Experts of a small language model.
Size: 12 layers, width 160, vocabulary 8192, 33.4M parameters.
Experts: 8 picks a token, a sigmoid router.
Training: a variant of Adam for the experts, 501M tokens, 7647 steps.
Below are experts of layer 7 (counted from 0) of a mixture-of-experts language model. Rows are named router (the router's row for the expert), gate (a neuron's input weights, with its number), up (a neuron's input weights, with its number), down (a neuron's output weights, with its number) and show model dimensions 0-159. Each number is 500 + 50 x the weight over its row's rms, rounded and kept within 0 to 999. Numbers have three digits each.
Before each expert's rows: a language model's description of what the expert responds to; "comes after" lists some tokens at least twice as common just before its tokens as in all text. This comes from a sample of Wikipedia text that the model never trained on. Tokens count by the router's weight.

# expert 4
It responds to: Final digits of figures and cell separators in data tables, plus unit words like million, sq, km, %, lb.
comes after: "0", " |", "3", "4", "5", "1"
router:518457552461456403390456555423398513519450448541564556552572451539414455510542518590513441530515505582498459517637507482596526490479512425463551506532453541445493447515394453463559498541558446474519500404498394487496536446421513472533499451491471503461532449518499487482461485495506472457566565463540446530528587517536624573532520509487455545481491406479425506531418504516498495488495531559489453548411479404484554518400530475414516545592516424499443515460558492462452451483578549
gate1:429463524454495495471550492444395439549387478529566523608503532512584429519494596560489420488522576582420531602492492537547405483503470443474500496515466480392358433573508476461498609478486544574484538461445503533446508466452504525507503505545455557495569485480515646500529391543439450481438594577421515506527524492466476528477483494494486589461505481510468413579467471483532532492525514482530499493519433507458483478455517455498580461477490501457449554567575446529397443460473495
up1:466455556478545415457515565551596481432473528531551575447469450510411439481435454416558418442496439480435422530415607609398528524557487563427446446450479486578489508461569514517514510494538465511488527478493521447483409423539487551560509564467463503496543522495509491523549559563463541543498467451501415445537512610424509441472565563429452504453530536518615538540503469516452458486443514393452493441574468637516484477501436478503503531454488548496523496454484427538459516510405518
down1:528546541521527489589497429510528534489502495459503484479462448490530611543435580420515462497523544555607592504519394490350500514523522480481437456506491485580482452421516475634494521505489479477530541438435622483498565547558533595463541526460536553567506387459588526452521472541501475509461422527440426491507430542531525509489591499510486577495506508512471460563487500499494418524460505445421604534509559618468511517525419531562488487503491519513462550469515455495581597442408448

# expert 62
It responds to: The words of, for, among, every and opening brackets, plus pieces like ur in Saturday and spaces or periods in numeric tables.
comes after: " |", ";", "%", " one", "4", " S"
router:543501516528478447424490517391465527528463479554577529546588459580481498471504539517509440489488531483454527497610512489512510394457586449452468508524413452497514486480415504521472550579512525491450522368510506497519549473491525478550497573450486493544523420470534493499533491548499401470473581502564414428520556547564566480537512455438405587575534438460376522579454467497520446536555484469494445513402480484507528534380463526425532601632568508505382555526497514500527460470542528
gate2:448597632572479384454507428370535510471483516499565427425508461453488461540395498497466450464624550512412507517485471453542458534455459464584533494408535537602453502510482471454482543468545461479456567467498569527538549496490415518529398452514497495473419496480558498527457491561459483492521530561627481523468523488432533512552491529516531562552509615445437509551509490380516462454469457492454397507489539504540453544467552514448514493513510533547494499497572531450586480481383466
up2:510529538530544441527483487433435584494563582482440496534510473443450525528512512542536406479516593544477530488451494544570539444544458482508572501473490551539530511577463500496510486503435531564545536463437528487620566497513487461526467524553410480517532498460514525484511517590526499516575524506552462554506480361488557526569496459497475424535588454430472533449462486574493615493509472523414485453574554412558379427381569570474507567500480534563467461419629556452440478579542547
down2:463465467507489539509462482471475511457563446523416481461577531506590499500504531542464598544494442498363448404570531545529567503580526465503453457517471527492446460553485424521466498521439499578491563388506500502465530561541548476503560540486396514504464507385564512592450459523533525445389485434536581551504536438470451558483506439540481593506409478519599534539556506434455590537452523473540450503547497513490535551550469512518505512621549530467579566519525509631509572469485593

# expert 3
It responds to: Standalone space tokens inside text, often before a number, name part or word, as in "Fund Baby", "Traquair, 1888".
comes after: ",", " the", ":", " in", "|", " and"
router:487594495515485438433472510425449555478531465481531545550551644640472564403550563518506483516530462557483524541554488514556527449450440552463487490520514543514590468505416468579489514475501463448523424327580432505408465462550495570501569522448499525499564383503507516526547593614502499494521570522530483434528506490513520488555549551513405540535492481533469533503491532530549398522485505484562481499470536507555492444533482496521540456555477481490396487506477492612452373444487487
gate1:407486489467459535505468434478452522483455590518487402435512498513448480536474478471543373495487502463511541509426602537545518443482492477511469467483457514551505509491591538522496507489570464373483463534477464552467515485488492511553481644415500467396514462483480487586510470577509458550557541485498360610528505449452492570503507483448448560497482517429485438451412545548544578382513475426510517530500579538483514435522623542482568398500460570448443510499400545428489490528479538
up1:441462447519536542514488506487502467550499437509524613527659540499541549511485452492501522679504438611512400558492473465467480464374509454565512515419447459444567567455458442544454533548471505494428457497473488446516509505600456477509488466464501486474486482405435493459562449564495573479398535500531512425451490511505452494456496419520445510591527497533590434462377453483512474540523511516442537510556545490503477469550479388494482480555505508544608470612517514504431528519497487
down1:556479430498486469471487574582527505420575503518510568517435544460469560510554471534563512453449552487491438458493515539554505511481471417556571559438481394562481567494564487501582510501576489452506529564580491534447549493533559527566491519601484461465457422579603551495489551536463401517528506628483405504523437397541555458547396491534517482530536504476485454576442518470535562478554505571513554496551550584482462495452486547529575550528371441513566506539473588443547517560430482

# expert 24
It responds to: Prepositions like of, with, as, by after a noun or verb, plus French name pieces such as de, Jean, é in Frédéric.
comes after: ",", "s", "é", "ed", " University", " name"
router:461492528500435555413526556468404546423471440443524452482556463531478500469538517424565445556516495528562525469628475528569549550459512431516492445555536538517534465506473500526576550486484525507535466433536391551468494506605469527511457486419508541482561380584452572526558556510488532463477540539571486404466508505537486493565497489564472530521494406564317496515475494468538496525506517522555446509460598527554571516498524540501527573642484386483429523556495562435453466503508475
gate1:412475483416493416481488427607490511447469396462474464497458501576546476449485558495536567570562492487514443523455470483514517487459424523582461511513467553424472396556452519558483586558466511581446519462505486594478402452508533545502580465518538533507561454589540513535480514484450459521610572485560488446598506553462419524451544444481535532532531481568409435461490489454556425456485432537503580491493539582531559621516489454565575480548419490527499516512478463441575449416543484
up1:536488499564503542533462504436629517562532507508493499482544529486496539478537520508503468403347487506412510518577458441362449501479556432525474507509566435516566522519493502528581531468467589510508505460510470469506524436453494502495480467528480531586486479431418471518535445498440360548490546420440527546478412581540563505489538542513447398507437475416579579502439548555441499475495488401482428470459481525477458488528464483378413484527473604479482475462408484488519601470549531
down1:480550520527480419549530508541417519526503396532463445521574515541637465472563490572549483481447531516503477447526555563522553543376409457543458571471556572470527490548505499551553513581453653502494446510487470423441543455506445546556534514452444591553434491495514512540500603404416513496557519551437534543487488428437565540553440499446558471472469456505534521403527516487537493489512423343516517467472485394461489490460518466518448443493516499521540540475526562465575523502511430

# expert 30
It responds to: Final digits of coordinates, years and measurements, such as 2°26′ or 1982, plus adverbs like heavily, widely, recently, and century, ago.
comes after: "0", "1", "2", "9", "8", "5"
router:546430498445428436439534563448501496482545437523451550512497503575434441444554498567538464519523582475554521569535493433491610459415524487479544435545489531447450547511448464527542506493540458461569502407506375522522545436488506442507563503455424490395492384542531522441495489508603494479536503474495479550434583533485597543509588532622448534545480440490397415586434504485551521420438538523506475514454581436480461486500485526427494506600542423518462581493512472507455519478439507
gate1:495470483441524471477548519513555507461503500533482529474459547544515476387545502513472506463432570507522417557509481525504566455481423475418388479573491452520568442491543436498492471426542479581559467487427466473457564507513473428476519566509500496466483511542548603569564549474445482587516385515546548430537527553570527614517529519534480499450631404444430441491514520491439507484469514570498435568522578449457509494452464539360463405538454423504437500516530572472400423542431496
up1:486499472576463406557415417553458497567557537475470504490467510481483534462485508461577359529465539536529523558483643474527537583604503456451554537398512484579480542436502486388525453568480523507563492478388428559534520514528578536506556444547474426528428525500526478505532517571506518493503444563510474445538436523498496515530501583454517518490485541626556403504550472537402485468477470467521517562522370491476494412534467448448491487491463549542560514487569478484521478471436379
down1:487437594466446495442464471545525492530444510524508487457469464487463542449512546623470547617510570533447443357544425449544496505460544549474511580586456605535523579510406560435483475526520460488475436600546532497553500488539531551504442478429521465480494457453568404436520492480449452559483457568454467451352529499415520481414561524586490533549528518474533441564480498418418456511444549572458532433504513524481482514508433512489479560454431534503448510558494429472481515587525469

# expert 39
It responds to: Word pieces right after a line break or == heading mark, such as W-in in ==Winners==, B-ir-d, plus line breaks and In/On openers.
comes after: "\n", ".", "S", " S", "|", "-"
router:538508515442481519396461489412377564576483475516539555550598558545478519419449470563541528509476491546459518453588517476550530515397433526431601454544519471480490511437441468473471468510469530533489468387470465505529578481494498472432495493493404548531536416484493571497530466513589538472484538525565530475498550531554540485543534498436420533537493376486380503513479493520573440543521462531487504436522606467551545567443478477538487547652516438497430540484502530550547413499538392
gate6:512456510456457547415562534476454541528524463459512544566485480542496473541455520406471561595556462490399452453510522470517420470443433520524522495596478455518548451460479487419477449433496607436442526502528473550598606540481533421536441497497400556552504536472493402494438458471567475534514509551506585444495632490419468470547553536464476520529479482551454527498484530492519402505554491511525427523468583419521511562542508527541486512500497382474487617578489447550508393595473430
up6:598474521545436516505444598495506561505587458460474472655490485519447513458550507477428554539478520574389445434536498460454479510511482505584572457603474502571603506510517521509470509455480553508416566440513494582576620483552468434429568517453444606482552519479534415524509523471491479501581531522496598510592541504517544414486566471441496465642477439430460535485496494512491491558591463475524492517469520532494596585502497505533503482521532449496454566519510473557570462539466481
down6:467502479523486501511499416483504493535442534573458574467481528513443450521540562506459549522449580428445583489596522459445578546474555463552519547643505541567490472386383571511517559506481511456473419509482511549545527530489515547521487419449562509530517539566500505512553542548377507528552591366483492507515536406383467553484625487593492397579487537518448547510449510464496517510453475444460501468534497537539460429440491524477541416419567479455538542466495510519561466515495559

# expert 25
It responds to: Raw byte pieces of Japanese, Chinese and Korean characters, plus spaces and pipes in table cells and list lines.
comes after: " |", "-", " (", "|", "–", ";"
router:482525401506450430438509578494498485565498434481517567546605502654438490444452530531573467546485555526558446557574412540537550460426480534498478524503502471479503518492449477454577548544467462485477527393489484532539607510596541438550491477488412492497538418465501515567532530426526456467489508476462435503465554540501559489604541511509414564493502465469442437542513494479462519584462458551492505488433542436497569441443450520401514515603548420513367513430490503432397467512521508
gate0:550492509517566453460546484510532428482423511494491521477610564520445431467500542586479520535522516536491556442491440474468471420574472542520488504501539425603410574570467544437408561413464461599476599495447545468523466592531475523557605459539491491484424468513479409473514447494452505455468469511563536425480537552522471488456475435484387489422583478485550548507465522471528495462453520540374519487525456578517483453495402585492487454479433471557585407458545551518514509582437434
up0:545372426489505477532561551554492481570521549414519520409450494492572392502491577470575494471467530482509408550416571524621509623557430517464434593501528488529461374504432474518511500531502637550474471488528568487566526407483531447388496489488458485510551533565526535522399420547535517527483548451477495498502546489444530454506480587512501515519517447570497437470487524572521408551383532503514552539510404500582506499466436517533504544497539521565450518505508519469511471539524515
down0:498508543505610514404563476462513534478547608445466554481602527587513498440476532441521480446464490532432561484501455555569511551417564474495511528562473492486480573519597450483495557520440565448509514558493541479492513417510428532573514479483572531577542519551525489505395479528499495488598526535455601525631472522508504474530500606556471454466407435520488444532542385520530486324477512450538547478474453504541553514451502551496507466438505455475535529444541522486534579599520421

# expert 56
It responds to: First digit of years and numbers after dashes or brackets, such as 1 in 1876 and 1976, 7 in score ranges; also Jane of Janeiro.
comes after: " ", "–", " (", "/", "-", ":"
router:483508484515488469389560545461479550440576475508519545519475491603466528453529580485587504513514567496528562607583501429462524553435485479464539460577508403479505489463390447479480507461528520431497491426494443530515626531573511535544514490484422515473571395528582467531538474508544491521488447517525485477495575579502576540503484492486424576488545458497357622555463527443479531497483400500453471517508516477539479532493474488494524518609516411436408589526522499492523371425479541
gate1:449566523497533531529523508523589577431581420478481520497509517461525550485558561568478552326426579536491502546493523431511524522460420497498577479515445551531544455516491550471558569468426517437540488492476496522503485516424546481450477436480421524482453530487478449463476499616467478585505375492605474536516459595461438522535559509564456459492507452641537519491530507420436473516534582507557518543555474483474546375477573431532531553491406459464563576507581475521501482497530553
up1:439492564449498436501562549423480408558501417565470452577473499517607398442539546516513441465493476382441472525422560519517576514482505481487419487475417488403517501571506371540545478553398498523520591483560621517448499422498620456501463474485527447561510496540481506493404483503501464500519525432452480520583471561498544512467492557584498488509430511450557472491541555542535497480554538421433444423484530470504461496427496501451590624462494512449573526492515507475500565477473516
down1:449607547478449499486537410445504535545452535440570381511572428519583485420485480482484513469539406493465464485479504577489429596433605454491539472475534492462575498497508520589511502485521493468506486510523504467504478429507462433614443458538527443511563522564554440518522489517559531496481510555465493570507573518556487396432558502514536514468484455413500416565547494561492546522490516538568421488512496498504525512590609478470691511449570498400504491454518479551400487537564493

# expert 7
It responds to: Capitalized titles, roles and given names before a person's name or country, such as King, President, George, manager, Kingdom.
comes after: " the", ",", " of", "-", ":", " and"
router:522466535411469478419445529440450511471450454483590566573502576556459466512503566578525383499496530577556499518644530512465571527436396447478570481540489446460518501571439468547451563454509451465418462441480509528483512548617521496559528465460468507459496414629531585485462544489534536498488447515483431500501517560481553520572527492580421570488512416551514528519487421476574432529462445519521485487483545511551564486490474493466497561608578528494433555495486594451411447459485516
gate1:488435484471491518559439563463455536479470457465461635545391509488491453472456415550500474441523503578526500464497516505426516522471374472506514581522552536440504525566412435424520511531485450499512480570514481545548414585504493485493497495505558570553428511559453566436516521471521522468542566517520438555455500562498526581482525611531445422597455579490501483472474458552554446531534510587527532493561406396567567418446471481478481564525539533527398536527419565496420404459538465
up1:493573423508601479459655506536504477541482516510543401503559419500485561525515551447487444540513505547465477529453530540508441473501520516581404505549536554515530394491458455377475424523589499366527481487524501555518497518469547513485552437478489528591445552528476482553523450459498577468482592541521473496457456426395500417561511544526487520468504422431550504464393534567486476541609492510478482593481516501509601451534540487425519469514536476429432484508439469433449536595453522
down1:547436510444418529385517507484499502538439501550521442509447540495601588643579432516440462490498495470488482456458490477473585510490539450490405537541416550543569540529444576442559483398466522440451516531591498553477467529473571482522421576492539492491372527493498520469436518470452587459561493587523467447442510603507565499454455458517478540480494458481543499512503483591559481542577545482476502533562553455552469426565451436489554493435526503538498507482524586414381460459555487

# expert 10
It responds to: Line breaks after headings, list items or table rows, plus mid-word pieces like ci, tri, avi in Latin and Romance words.
comes after: "\n", " |", ".", ")", "==", " ="
router:501559501442498454466499482487384470492463477441549542464575554551415437500478532562483397455519507507457563483566480536549521488454529584427567487518475496485494482499425401568535519509513473505490534346434444518498460496541515465491513497447467478504459406460567540502522590500565484384460459422535522430524576547530551545580609473414455519456508470568364482550472462499524509494497459481514382470391575430457565511485448468422502543609508498518458507508473542451447422478520485
gate0:436491488545575434492550468430483444414610543533485538450459513467543392512497479481467497422427518495520602501485508476438550499458565557503512600490545484462430465491463548500472547553608541447518549490523563589476458503432473493472550441515447495520581529468478563435519514587497404499574444395512566500456536554452430527489450458453464569551507464495483564606514470558432485508446521497546465524438555536446513567536532510492596505450569449533429440575518525598364480517440460
up0:518513455544504493522538492455537450463511476548527444533502584495513503615471445558598427613495474569520476523614537494441516447544565359512490571487434556553487514430556572494423479496551477447618551486541496469529566573513555433494543447399463542580527555462581417470462431551570565442507514541497488538427448464480538530591458452381517548477436500474514468544525526484506533482464473544509417376504521528480515476499422462548518586456504513510597489426506498516483533534519536
down0:512425529498494493526566520653508440522469523537581554488507461486571586503537415552477533490505536529513466501440518537498538430529455505433613432561493501466508523523457465488541499545496574467486539442532527488509560534548487523469602478488481540484473481519488482447555443513473567563506514526569524548397460462464507471506509633411521539544583443463471484557524476572530549495482540493428417612501470482553481448451526516535519597742387529538511502456551471506488514465503560

# expert 11
It responds to: Opening parentheses, quote marks and square brackets before names, nicknames or language tags, plus plus signs and table cells.
comes after: " the", " A", " a", " The", " |", "A"
router:505474495531452569404536526486468546442498500430566466539552553565479534462481494513517508554446502614449500428594424403475529516398516504493563506489518488533560515526445441508425580580556478522486484373467472557534561511544509525518484515423436545454526450472524591474514500618473513505424597526583485481486524556463563500558521438476486532493501507495399436552372523514498484614499528478545510536455504492510568499410490467519454605625471473527463518578522506523434459443610512
gate2:499455506582530504491577450536479354591591533534528566435474561469523480431489512496458553547406545554471436547473451370598460507490517555468481497474507435444509554537426468522508562540562525521464500470510471515491452485515531491579430489463475547503507481491484597402446400486526473579546592548478460515481489548450400504503463438551430529511465546482480499537554489467452391584412494470511488521478524471578453488456536402560479593506581437500512539577493534443533418477602474
up2:481559501506483441473541513488524439563492573480538492524534477589509524495516496538536514371475438570550486510481542464459463574459461537518571407516501360457489531462528524433528485468492512501533485532496478401487500603433528570609608545609504496440458594416483484548464434470581453487480463499546552542554473527577468483510471434523461474432453487528505470520390472431545447549535443623603550494562531376588464420475537541469540521515485521492456479465593477527525528450549492
down2:427504445385462458466502535448415524496484511559415481491477509539470558477458532489438384481525546548479536504501572415510458546464482493519554483459584509514538502497398524488442562492528452487499563549549486515551478597414491521514463517531453489484462511460431552459499576395456439531405537417490565569456425509498525515478540494574465537433461530490424486479655468437469461449530508489482532426535547452469575569522542464402532434679404496446485507445512534503471511453570497

# expert 53
It responds to: Closing parentheses, closing quote marks, periods, dashes and braces ending a phrase, in prose, math markup and table cells.
comes after: "s", ")", "3", "6", "4", "7"
router:493528534530518523410493522523433504448570496423493539501558457532419474471505585532535458456450472541550529444596483452521493462443471524497533528616429515470576488537397483527534548527506514450458513392582478548548560466541556553555521535518452481501524412600470568468552498561485441460499447505598487527466590469535561508582538498424574523506477446589409480579497497462489504478444532457403495490412590395533588484486529538489511534576566445454440527553480486527541355521464508
gate1:497493502550493499526477574465527536521463536563515550539476463553464489562409554452375520512428485526496515439491591584429440486440474470508601493509576469578448511545536376461408503499507469608438402443442510505476467510522501505518528545438451525549506478497388426515480419571412405501511560518503428478524444472438518407480497561492448452592439360549458596441436509453432496542506445434383428490534445521524526500456507514530526501543480506504513522486505466504474473560518558
up1:512465530414494563548471531477515530526568510450419536521449554497539432492454518555458550471388384491471482440562452546402431399427540535492436531526489491491538527597450434522558495439505514533540416500463483487491498532539461548452429457557497396559463479538477558509556490482453385544500581454535484480477480502492532455443452468553482306503440405531470542434485465458479459500524428450512536528511496458469480497579532562605480506480542437487554467498403424432541439435473510
down1:537542485499548528490522503550399487405509503498501503521551660451417577421499559476460493469492531535503515504453486515439529547458433510427429509501517530506524458505505454489460414404454488428538500526438581436448510534425466365481529576496514475578431509525465485581516456465510574495439485618549443457514556491548484497420452505526459506478541579482574598539428501431627494503564598550478529571564499529418465539498478494504502535583480503400546495518521453492520429493443408

# expert 54
It responds to: Opening consonants or clusters of a word, often after a space or inside compounds, such as st in backstage, tr, sp, f in backflow.
comes after: " ", "-", " (", " \"", " re", " con"
router:509454516552503474456503460480529557557574514503604568521553516628466516437563520545566509482498464541448584517568489465528458573395479486511526528502492533554415508467469428532560546516448402493491530370478457454509541479496517578525573485527427549425568394576484560519571528536547468511505415514586487470504582557517538486547601468463433526475490484564374511445484535457467468523482455477476553507461560460525587433511484494503497552671542452511416478556528502519470480478518427
gate1:494426406577532496453555480459504555515534539497494420540528552540493472502535518489517564443586545571502514530476499422488512563469566500461406540529428514517490558474536495501504471469552512463405525452555471533496545500529537529496394521512421446456494439579442525464533515537521459514562486546564553530583460567580479535537553506470363463548541499435306413477544563432528423598610502522459531481473554569584456503587439506572459496540464504539515482529508549507417529478433457
up1:416421497477451534437523399588564499381545461463542527451558469596381453425528379408542454450446515468503479469545473507431532494455470545502588497505606485570472420456536488525473498540426533479440512501463522566447417515551578465579444546526517557495639462459487486541543474542606437447540500535442511575536505506510489498545514509444503539535488567565557433507475525537494543593469496458432529590489483550494549471553530586507547431490467481534489489468474497527549503466572561
down1:456473474425573575529515547485442502475572357447514481439514497511451524421458530446544443534507455528530475547428485479506612543538516406530562512555470558553554492481446569550563478465450539557571470551456441521505414496528480522396422517506482530494518456516533529610552518594503416442566418495518489463534459538374454488465459500457525582443472533522481563546597575463523520491623520496481542505459496458476546417464519548574486567527533414560503468479456584406558477502520487

# expert 41
It responds to: Modifiers after the, a or of, such as popular, national, new, local, American, and the word the itself.
comes after: " the", " of", " a", "'", " in", " for"
router:575525524498507451430428474447447526558514476549548551518627461586444496492473596611593502480511527571522475512553419476551560424418514460529495445502517448468520571547374535560526523545504455564489485399497484483459548497508516487522540497464498498447515344506585527493511573539470523468507445485543466411585579486532544507566554416513390520512461493484491509592437473501519538467552453521529532553518522458517563584433455509469531538556474386506398562565534542511524464440531499
gate14:539450432504506419548469514562458471421433556516563586428420496528454430519537464509638450529522620508538475547490549492544486468377479450565491450530507505390506549533445544552526452519488473506472503456451528529492499374485497458514633516501503606437463495563442529470545464446521455489488493489520576544527467518513478563486531391573427579507476578478468451417498490480568533471434535467573450505461393459500551514480466509525503537475472517629502505504528444594518601484483537
up14:544461498502486483478524389492510451406527411551431434560461465518513457578500545517576509472476441547579425577473422445423480517471463546554530549434491496508477502433557508491509467530519490487558512490498503412429452474522532443537576484449528484536557483556403478481530442464458459531544496476519522391498514546548529641487474514545482534555417592506472471475412517509540524426467452577442365512502494496454540588373519508478450556555393540522513514548487440397525619513546504
down14:515451455528534471444566541449540448357540495530532549522507574508458443490448528617314480492577548493578467428444511512471502435467555477562528562506502459516549552523526547543520525503515497591607559589452484593517524495518525570527567474552433490423464551516479510492457499598466436471521527587575494507472483568477550434523473561418474486452429466474504465522453553558390440506421446555502455463504484538500457466575553484489542474522498508440485546554593434488532506443444437

# expert 58
It responds to: Prepositions following a noun or verb in prose, such as bank of, recorded by, streaming on, within, during.
comes after: "s", "ed", " part", "ing", "ation", " located"
router:513499543533495523369490539470439546526537422442534455531521467506447510474493516536553477517498547531527484497556532520562492476439509518508491467591462521548525495542429521546450494536484455463507432495508405488489572444617489524508442504356533447488554396542470472591444580533506508510500443503531498381482593542422520483575574489522363565462474437540322431485423506481475449548497501558526499571463588506554580486534528470442507495580524453477394497540450477490450441514543508
gate1:428485487486557470511518379453510443474472576490566480495595496493467504548482521475535509515568560433484466553563563514524436495473541624465503561542495592522489372522404566526461506669518435412557458470504501499559674552497489503613471532608477453477439464429513542481496487481457462532439569502473477476455577478451576461397584559439469561508518476503498545478514498551542539463529454494543535605504509462464508459471573493431526482460514441518492463474492534513500487486453462
up1:586562476533440518559450568495489588556439477550440536510503445490455566419511471528518509508452487524524521514478455553413524414461446440525537528558468453492536539524591511488534489429532551480392549485488531512463469410489475507355422470550484502553530535557507551470465503450499549485496466465535545564499453480539403585527442431600435419529549576476550520514460498484403547516475494487468514412565393600491533564493415472552521481512459484430615508450403493447500431509445403
down1:448602549463460468497533493448464523448533507497567409513459475502540517524519583517491470436492531568607565544499519558540460501516515542461544517477535523560508607524447518519601439494538510462530531474569463483554505637537541492546506466537481482488399483554560483464455484485408595559469475593531558564430507487461534520501473557594449457419586482574414519489471481571454513611524502519564496425401620528443449445434479521360478529472488507469477523535537486516534455586435495

# expert 46
It responds to: Separate space tokens before numbers or words mid-sentence, such as January 1938, in 2019, an absentee.
comes after: "|", ",", " the", " |", " in", " a"
router:503561471438449529450505491446507539543493395514545556525557601562485469444533556505555477499519476586475480571528480478481568443397429487504562488447504471515525546502389473549513465464481488404455455316494426515429482544549445496526564519475446583484535391484542501441496499571491536427451586506477525463521565467480558531554527546497415556480543442515471465499412488503533421628512459463528484458429579475525556506487451430478476498523469463573435599528482510583485447503555576
gate0:527515514522450498444522494628447556413508446509533487448559517521499514441570492524498512506438613614502573479530450437431620501415478436429493545497529436392569540453510544465460587385494561561496490467389548467493530493508493450486489499570429451473493484512544572445550584544501421540408506524519549603464533454521458490529560490560452566577494508590487502481574488486561504593457488496549537520458526537515447490506498500498477459489474459455457558541638495484408525572465514
up0:483525461526555547473483469494518488564533633500505562460575515477457547509559492489486516583586512525515563628537513480457528490514508474514436551514533561357473505314455562485529497437451502433522509495473465391530501454544490482463532484513519459454521506427530473520563470517406391459528456490487428460467515561532522443517465505538496565488508523457519592550543534392479493417435541550439508504567553470486450477583553434454588414492461655483472477465483499521464565490447542
down0:554462540508532443578548511540475490459501464493486473545463461473506445575547548476499454531496575470551450493582494437544445530514516561509501485486486530591466440455535451474554570485450484561591586446517527461478471489535552391505536510508513526546594539518483555500473476574528397525447476565429421528533428443461464536566425571489492412477488553431599518543515534597497494543546485488478555357387509589596535592439454388435444459486568433492456457433486507511535485543489433

# expert 38
It responds to: Opening syllables of names and words split into pieces, such as Sa, Ha in Haven, Ka in Kaori, ru in ruins, ho in home.
comes after: " ", " \"", "\n", "-", " (", ":"
router:588556480542530511415520524467461572497580413475522566491540570642381487488524496516575492562540509500508514510547494461522512492409554516440520517466449511380506506438427451525442479525544441476491557435502411522521552498468578472512532487413426566488437469565510505524533521560561537509504486516537424467501571533538548523533595449495345559475529490515429490521367513519577398516541507521494535522486536462508574474444477420465492521614540472533392534506504463539448434450515534
gate1:531533573539595480557549521504462540559526521518398512487457451454475522404473496496610550499520428522445470515546421411504487359525634395507503530580500457486553513519514493485514450528487499494467520460597521525510530431520536536507556439574470510555488476476523409494639451454473558425595458541433527506517469420573532468522525469481552448415516433521433477465499422485440482553457485484592491526485468500444528575453424504506594500575550406548510561434481478557543468534508451
up1:403515503516414465606427476559502449485521557521544428500579494532518622533498611494497453487596514529483492512451534549447487477481445657509434470537470436464408398447494529498500530449456463430534483501517511436486443533479460346375545631512415474465469475527522542509493548553465533511442441502453518481451484462488527548453466484471500496530424502618592447444447530526481500540428478501474506538473549502567590523558498548497512568503481468422509479451437515449556540505514533
down1:525513548522504457509477538526605508377546493432547460499569469492550559488543538547473538509489473539508499438566504507536457587493509600433371429471463546508534445488499549524608558505479419542499492516395485440622465497563461383562471446521555602419519480494504471503554481545544558525461594453495524509570531598510533491600443441551549480488536505439579521498516522555482483469525460519449550479538592578556476536462544484509479554437449504502574519478518458591447618551520548